{
  "d_model": 320,
  "n_kv_head": 2,
  "init": "normal",
  "lr": 0.0138
}
Below are experts of layer 3 (counted from 0) of a mixture-of-experts language model. Rows are named router (the router's row for the expert), gate (a neuron's input weights, with its number), up (a neuron's input weights, with its number) and show model dimensions 0-63. Each number is 500 + 25 x the weight over its row's rms, rounded and kept within 0 to 999. Numbers have three digits each.
Before each expert's rows: a language model's description of what the expert responds to. This comes from a sample of Wikipedia text that the model never trained on.

# expert 25
What it handles: Noun endings such as -ance, -ment, -nt, -ation, and nouns like Total, Club, doctor, secretary, often in tables and headings.
router:484556486511442502561467456512473485517487498544486535498516526509506486482486513490503505481507457519488509512461486499493512523527444528498492526475518520482521461428511517439500486507505536
gate0:510486493528503495534503476497484515490502513501515496529469463509488506480490515510519507519491547493510456482511472480477483477486535517487513496492462477473536496522491439538475470484519466
up0:509502492503484490478465470439523506563523503506537470519476493510452485490496537476488501492451521487490488501501555512497470479444494483480520500531514515545491459529453492505490528537489482
gate1:504482532472496497465527488511509504500516490507486470511533461489489521488478474493457466517510492519471492507512496508536468532512502509485502524438488520508513519500491547557514548480544491
up1:516513533455540529499483467499473529527515507500472472529507475519499519487468477453494490530477466448457530508515495534502477546477467446494518521455498499501523540477484498483546519511520485
gate2:489526504540508481516499511485474488477487478501484512512510456500526525500485505485500556525490540506467562516523483475493487470475502517523517505506490501542538486508521504568478481530449544
up2:544522465504495480500503470486538487481496494482467492518503532490497490542493533497525464502477481494470513501473513482513504498519502506520549485493498506487488504531465491522506512477454492
gate3:505503514474511510496476517503486472499536508526511494520511504517503511543511494525518518522506491489522481523513476453513488466480490486495495519487553470477496473496502514535517495487464467
up3:438505515498478506482490523526469477501467464534466486564511494521464498487544487529459483494464495502491508495544450528486506491460521545509518492543464478507482489512515521524528502524506508
gate4:483544520501497567494499544536454452485457462542503521495486520451471500540509521486510478482491496453495509514539491501525493520471520457463478485489504516483504485523524516475529479450502509
up4:509522439514521485478448485468519512526542495484492492508486521551463497463487482494470501494549512504484483458524492510488538519514525513511519545500477511491509474467517475492481488474463574
gate5:489488516507497494525483509505477476505518487530507511485481519492497515496505526510485490498503532517474545494487475501433483507511458458469473519467471506481495518493491510477497437484532523
up5:498561528524511506482516499531486511501522510503502488483439498479517518517564465506522500531501561505485493498476489514488500524497503429495557529521516495452500503538485472502507499519564490
gate6:516495519537491483527468501501507511492503493490503470523469483447444490463519495509502498522515523528501476525513491524513512544534531546484523491524480526514472517473470540488504494490520546
up6:463523499506468507468522504514514475513500484516512467492515503500525495552514511518525509476495483486502501494501517516477450511489521534503491490471486489541522512524505514562507504533486476

# expert 31
What it handles: Nouns naming organizations, places and events, such as Cup, School, season, election, film, plus inner pieces of proper names.
router:470484475565482493489509567496517486488481507499558465530506525439492496456509483491472504539505481518501445516445497467518485514513520495489528483499508528512458489515534522511538473517483464
gate0:533486538520490505549487484467488466502488503511508476535468504555492497509552535508508470559500487543486484515511527484442518510487523514494496485490493474474524488491532512466479517477484486
up0:472555513513513546531490508489503482490494484484530493507513475512484507547486494522493520509480497546530488534490514506511470533543534521499504514490512491485512488484547532498489456518515504
gate1:482544489475487541483502481508494485477466481503490508515511556496582489491521500548518507453452492516517473477524489481522524527521479491514507505494525536475456483532521545528560459505517533
up1:483479497468501499469485508538485470442528492565524512528437514487511498497506488468518518517491482543531491522515513494508498492498508523480485531513426490482540520504540487535497482524492481
gate2:474485515527478518491492485505477480525527473458504513452469507542489500539495492507475546498461512462452495494491523500479516502504535507529503461459492521481525490506453504506495447521526476
up2:515483473488479477500448553520486507476514506508444535480495471492514485454501500528513516520493468527488506514494516504455503526479487489517517511537481482518474469553474509488541509496507498
gate3:456493478452512489458498485522474520469541492501486488523466493492499490519483536535534500484490511518455505488532504511471480509463520506457518509503423479508497481531465481534493525468480480
up3:490529489489488498488521508522466521511455502541513471460495504491464493493520468569484514564456485539514525485482503493491532522500501507533441462487503508518533461456500495458456512519493499
gate4:467481493485520485489482537501478489482486500457477469515506503509468539507493438564502516503512495476498515528541498500498444441552494520524513487483479501525546489486511510502564484512482543
up4:446512537481557503470505490507466498500508507515492484521471490475540513470493552488493503473485457534480477501520510493467529498540509502504445497486466507488459472533484497515480499489483460
gate5:503472504505492536534555528504467498444513508521532506508512527502483490504505522468466536495458546494528490486516459480494501520480497461514531514519545505508474486536501500463525504455466496
up5:533449515505486487535508494472531494467510483533538526531488495516499474448518519464472540540496500461524487495492464489503473540489489465481480500471527505510527509486512533487516452468489511
gate6:454485482504501462506471525459516473534463531489483544476473485534512480540488511519502518518504461491473523513455455488508518505479549494489537489455520463514538498509484499514497526522510525
up6:516490492499533520529512486483487550516507540515529538487476485516535497523497494480491477462520486513517526503483511512537513513479463484483536510533539468494504479519551478506497474475520487

# expert 11
What it handles: Pipe separators between cells in sports and results tables, usually right after a name or score, plus semicolons in listed results.
router:476553532531506453456500511465504503476521513534478480488468502493483513494463554473522476470472478542500518534486525498489473504451462486478459497512521537487493485525538517485483510470529524
gate0:518516468469499535503500520516453524501521473482502481444514523449483493458528481515507516490503493514470488498487476476513524475486507507514531513494536512500474455521474519474473524520488459
up0:502492514505511528542506531534477496479546504535453553457525513468497522495526508535514474503526489516472519551483508499481508529538487521471526503488538545473518493453551462521516501526504512
gate1:453506526513532489509471506559466498461462482485507510551527517548531499496509473490506506499507444528522466457539504530482483499493501487461521516499520533508548519542510516521498495504507547
up1:490498467491503515474511452511548501508479436493496519499507497525496504503517513525436507458459468499485498485494464532481494547511472522508473490487500519487493460486521508505458516471484490
gate2:462519462493480493488506480527537501522487470528504503524517517533468518524457472510492466508481508521482503510550475476482471494491514488487458480466468531514499517471488484484541483502522486
up2:501519516513462494470494494528529514526458477553509505514525529530470519516470474474490459520484502521504467544501527532529530479482525464503431505487504518449534498512519492508553459496469490
gate3:506469492494501461533507488499481498495492522540464450513490533490510516518507528539536512454492506530524498536468465494493497458511517489531496472472504483505447520519489498503496514512512502
up3:494481502479500464521509490505508460504512528512482479467501537500532531511484526528545544472502516495477474527475508500497499476509532463517516480492512516493475516505491469489479525513497477
gate4:482477465484499498507522535499552508468497475490500486491553487495511493458512496540468494526450457480466504505497503530503448530499474484494506490519518521509490497491479506469526534530471521
up4:471499517476510531511507486515517479491511502487494493532536521498452478487489479481502528494497521514485484476482524476508503478501467519535466472540490502497489496498508536507505471459500547
gate5:480480477472521587460524533493573505509490467489504481464512496517491490463478485523500524478453492484468505453509449477513487516484554504514482517530460546485528494497481482525444504548499531
up5:489528476503492459540452459548435474495452521508476551525506473472487504490511524459515527537532471500518528540517524537513500482556459494469513518487535492515485491492480513470488530460486450
gate6:548526486490449515531492465498505479467500522476496496498522494489477508518513524495493519539523480487495529496522474508535513495487515469463504501541496511493520497516526510505505503481496458
up6:470491517462544479414541499490484497476492476538469445497520489501531457526484468518499491534504500502443513492530553452489535468484549466503498511534522496483454500486481503498493490505545515

# expert 39
What it handles: Colons after infobox field labels such as Status: or Prize money:, and pipes in table header divider rows like ---|---.
router:496507511504525478493499477529473537502503489504496477490483476491496521507508509491489499470463462511500515536521492479467536499463466515521462516518513473499486446529463438503486531466505506
gate0:515507502493463501535522509453471520489494530555504483501549470524519524479486473513519469521532513492524473489516495525508519521530532491454478511498457503469537518498493473515519496519462496
up0:495542488491498443496485507487508488556474538479487500515492475504530540510529511525555477549483518488514492507493487511453516541462502514526490517465504515440501466488527502531489536520492485
gate1:483494522515498479495545532492480541502508521512495522488509513493485486511469563512524536481468492483487500480520466533517461527464508503534498501468493494498523482515487486535564508483447478
up1:490522535472460482520493485547480519501510455526507475489512529501536512502503482486485489529550528511539441478512475493547459497511483497531515474475524517523486487442459519497492522475510476
gate2:493490524522484489522491520523522492480482498512551500508498539500500513480501518499523511477481521503506500531473518440482498489478455500521486496484512469522485492482528508461522475539517513
up2:524523526534523536478555521457475483470486526505481499528535493509504529497487545509485439498486494522488486486521546534513527460529503495502475490504495478489508487488495486543484498473518451
gate3:506471495526481462492505522563483486470500478519461483471506492509517524504519483520515500512544479517489438495529465483484489539462493473512495476516477517500441503507479522523514519468528511
up3:511491474476517492511522480511526490460493538523520474470538550491515486505495481434476494488489486509458517514434467479475512454483505494498446470503541484470523507478474445537491527513517464
gate4:479490470475467457520486513518496523472485470544530448501505516473502468503541493513505509457508489491473438523461505516495509478491496421441473517516515518545492477487441518483521505483473500
up4:483492470516512487510481526476508472436498493510508493522494486487500504496498514525475468472499503486519521495504488497478508535464509456488498549525505496556520540457500541488471552541485472
gate5:526541518494464521476516533487492509478511519489472500514509505529517482550467509516528485491461510479529489451484481471480507565487498494532500506544436512534520513503506508457496523525534489
up5:548498494486484502505508494501528493537512490509539530506477505484477476494552472469498479510457481505499501463526538491514495507509488520486474482493561507508481518512525518495551493507446527
gate6:491473531469507478491504481494475500508513510473534533486497499496481520550505474491504524503523471536491524531487483527495508494507482528524496466525484522484475527552511497497496497492442504
up6:492543510523531459517525481470481531509458472446485475488515514510531536532489463503540536455507474509460517503497478502525543476510494495540531481497483526466498546492525497490528452503465484

# expert 10
What it handles: Pipe separators and punctuation between numbers in tables and stat lists, such as | after scores or dates, semicolons, dashes, closing parentheses.
router:486523466529520484540491525481477520527499505470457540519474480472478491543466507480488483527502468520522538475470482480482491479491508489466483533536506520505499485515496528471475473495479544
gate0:495525468479506434544482519523536453477548484515510504519487488513541435511507503498514513525527492468499512536519496511509550498494498486506534508548489468514559504506505457497473486530483530
up0:531463523458483514486491486466475549500511536458508524472513487496499512480565441519481497488471465497453510481513502503495477486473545536448502462495483507516478504472513531512493538487460452
gate1:513564514529528516494490548502502509484482514531490505492485485482493523469496494510528497514554494513502501514502505467502458494489488480508510472512498539481522491518521514564508470474507509
up1:521525474464467499508474496482526440505500502508488560468524478504508472529520496497463542506468510512462508508500487476471429505520491491494469502512517511539518484536482516537538513493474487
gate2:478509509537513515522518520526510500517516498457530488517513466467504518514462539486509540502510506509527485502505524502522542465511534549539491526467503483516436472455463531450526458523519548
up2:466515521514524537501528523526515504516492509440529491538539477436524510486483511488513522516499499515523485513493527494524544472537512484537490509465525479496433486469498547446533518517514541
gate3:520497531544472510520466513468490529451488494522468528495501455486480520526538519424473521532521556524495526494472544489566539438478435484494542519496459508518494501497481528470447469478513481
up3:518514505454505500455493492478528501520476495428533491513450553514526500543467475514516515512493458456503501525514493475476461560558554505505485469499475445497491489507510493518541525498476552
gate4:499467535526509453515500499525534496516557544522514477533517519527532504498476520505481498513450528519465463494497526488505449507517535498518453496486521513440521506510533526526470519489480514
up4:519483522536465502509460490494501491503542524492452480512549536516495490494517553529516508499490470504526501498474465488508470482524497480507435500460486533457537524466521500513501517555514530
gate5:528517496454516481526526529508462556499512489533484488469476499527533491505513506484496501505458500531481473526493431554441476485526489521496497506512502520468494519504506478515478516502500525
up5:507499462501471516529450472546522515494497529492502502480490462498486477509487470484500533539524506511529541510551490477502502494527468518531559468494508527498491510521495546501536513503469494
gate6:504496487470517495508492472540450474518508483512540472490459500505493489527519521471502484495518523501483515507442529502517498494509488507472529528475504435505481526427503504490488555504504508
up6:545537470531495519527473541518482492529495494504522524475484525539458516553527483511488515514501474519519513490507473465463522513479474514491508514530457475490506490447488492498534499503516503

# expert 19
What it handles: Common nouns like year, time, life, well, and last pieces completing a word, such as fl-oater, marath-on, righteo-us.
router:532495487508478508519456528472477487506485556528501471489494529493475473484519431465481511540534496481498495505500506508484535490530497513460530527507512523463454496534567487470532478487512496
gate0:498538521500490489499500479496523452497491471467507506486477488546484515523510504504569468493535488485524478529505475502464551493451482539522511476497525516490514479481538474536463520514563501
up0:489530520526461505439496484505497497487465509508555494495509486493537478475519489513491523510499487541511489496469501475520528540500501493470486508522488488481501500521533488510525508507567493
gate1:544497507497503506515491492500521499517507522487498485442487525499529479485460503485536538507505506439501516534502497472488461522487467504526475542482528488485464521538524546471497475521511503
up1:470467490499432477486513527518488505490529482501519541507496490501483512480510526510471509486474480530527503475492487513514509472440511444465502493491502508543507489475508474508499465469453502
gate2:507514480509496540586489499512525490527460518491475518501488527489508490521501519516485498536526485529479490503471508433484488446524476488503467490497480524479542483493534493516555509499504512
up2:489494514518519506519487478542501485521488455498505493532454527464460471498508506540489535507510507462471504507450465476455552446485456479526514506533472540498512502536493507528542518431518484
gate3:517519465514513482485495469485512530548506489548504466449490482492506521491488475475512535482472495506501496556544498486511472532507467502509497476499509462508505508495513482490487463523460542
up3:538474536482505520523510495529472490479465525524524482497479491483484482502470488495458532461533498468512508496502522502505507480529528474488453514457486529534493491467496474506501547490518447
gate4:492508557508481486469481515498497507492461484507526528429537534505506499479501521516511540497552495483453533470477521467512513508474514513484495501527485505486492486493472509518478510523521510
up4:480493519528497479504500492505504500497482505488528524482509461514509493496540570527524536496514482503506491510489515450503509500494499477490502500515504475476522508500515506525506495479532523
gate5:512524511436466511458494517516497491524532529479496461459500509528488531474502513496454492490446437494493522501455509517503553494472547491496507557464484516478483475510488469480484523516474516
up5:488543451495503527474483483468506515535517495514456470471449522478484500522503510502490510482503519472500500534503495509538493502501472498485535546507516466515491533501518519497502488512486483
gate6:523454491518510521484482523529527514494543487517471513467517483499529525485480507478508502480440509478478490466479491479536500480486477496499469492513517537491514501500504507499524518521488526
up6:519485501515469507445514568474490536557478537533468530501514495519467505506510499462500493489533488477493507498530477511481509489484523515540507512537518533507474519517502474525470529495467507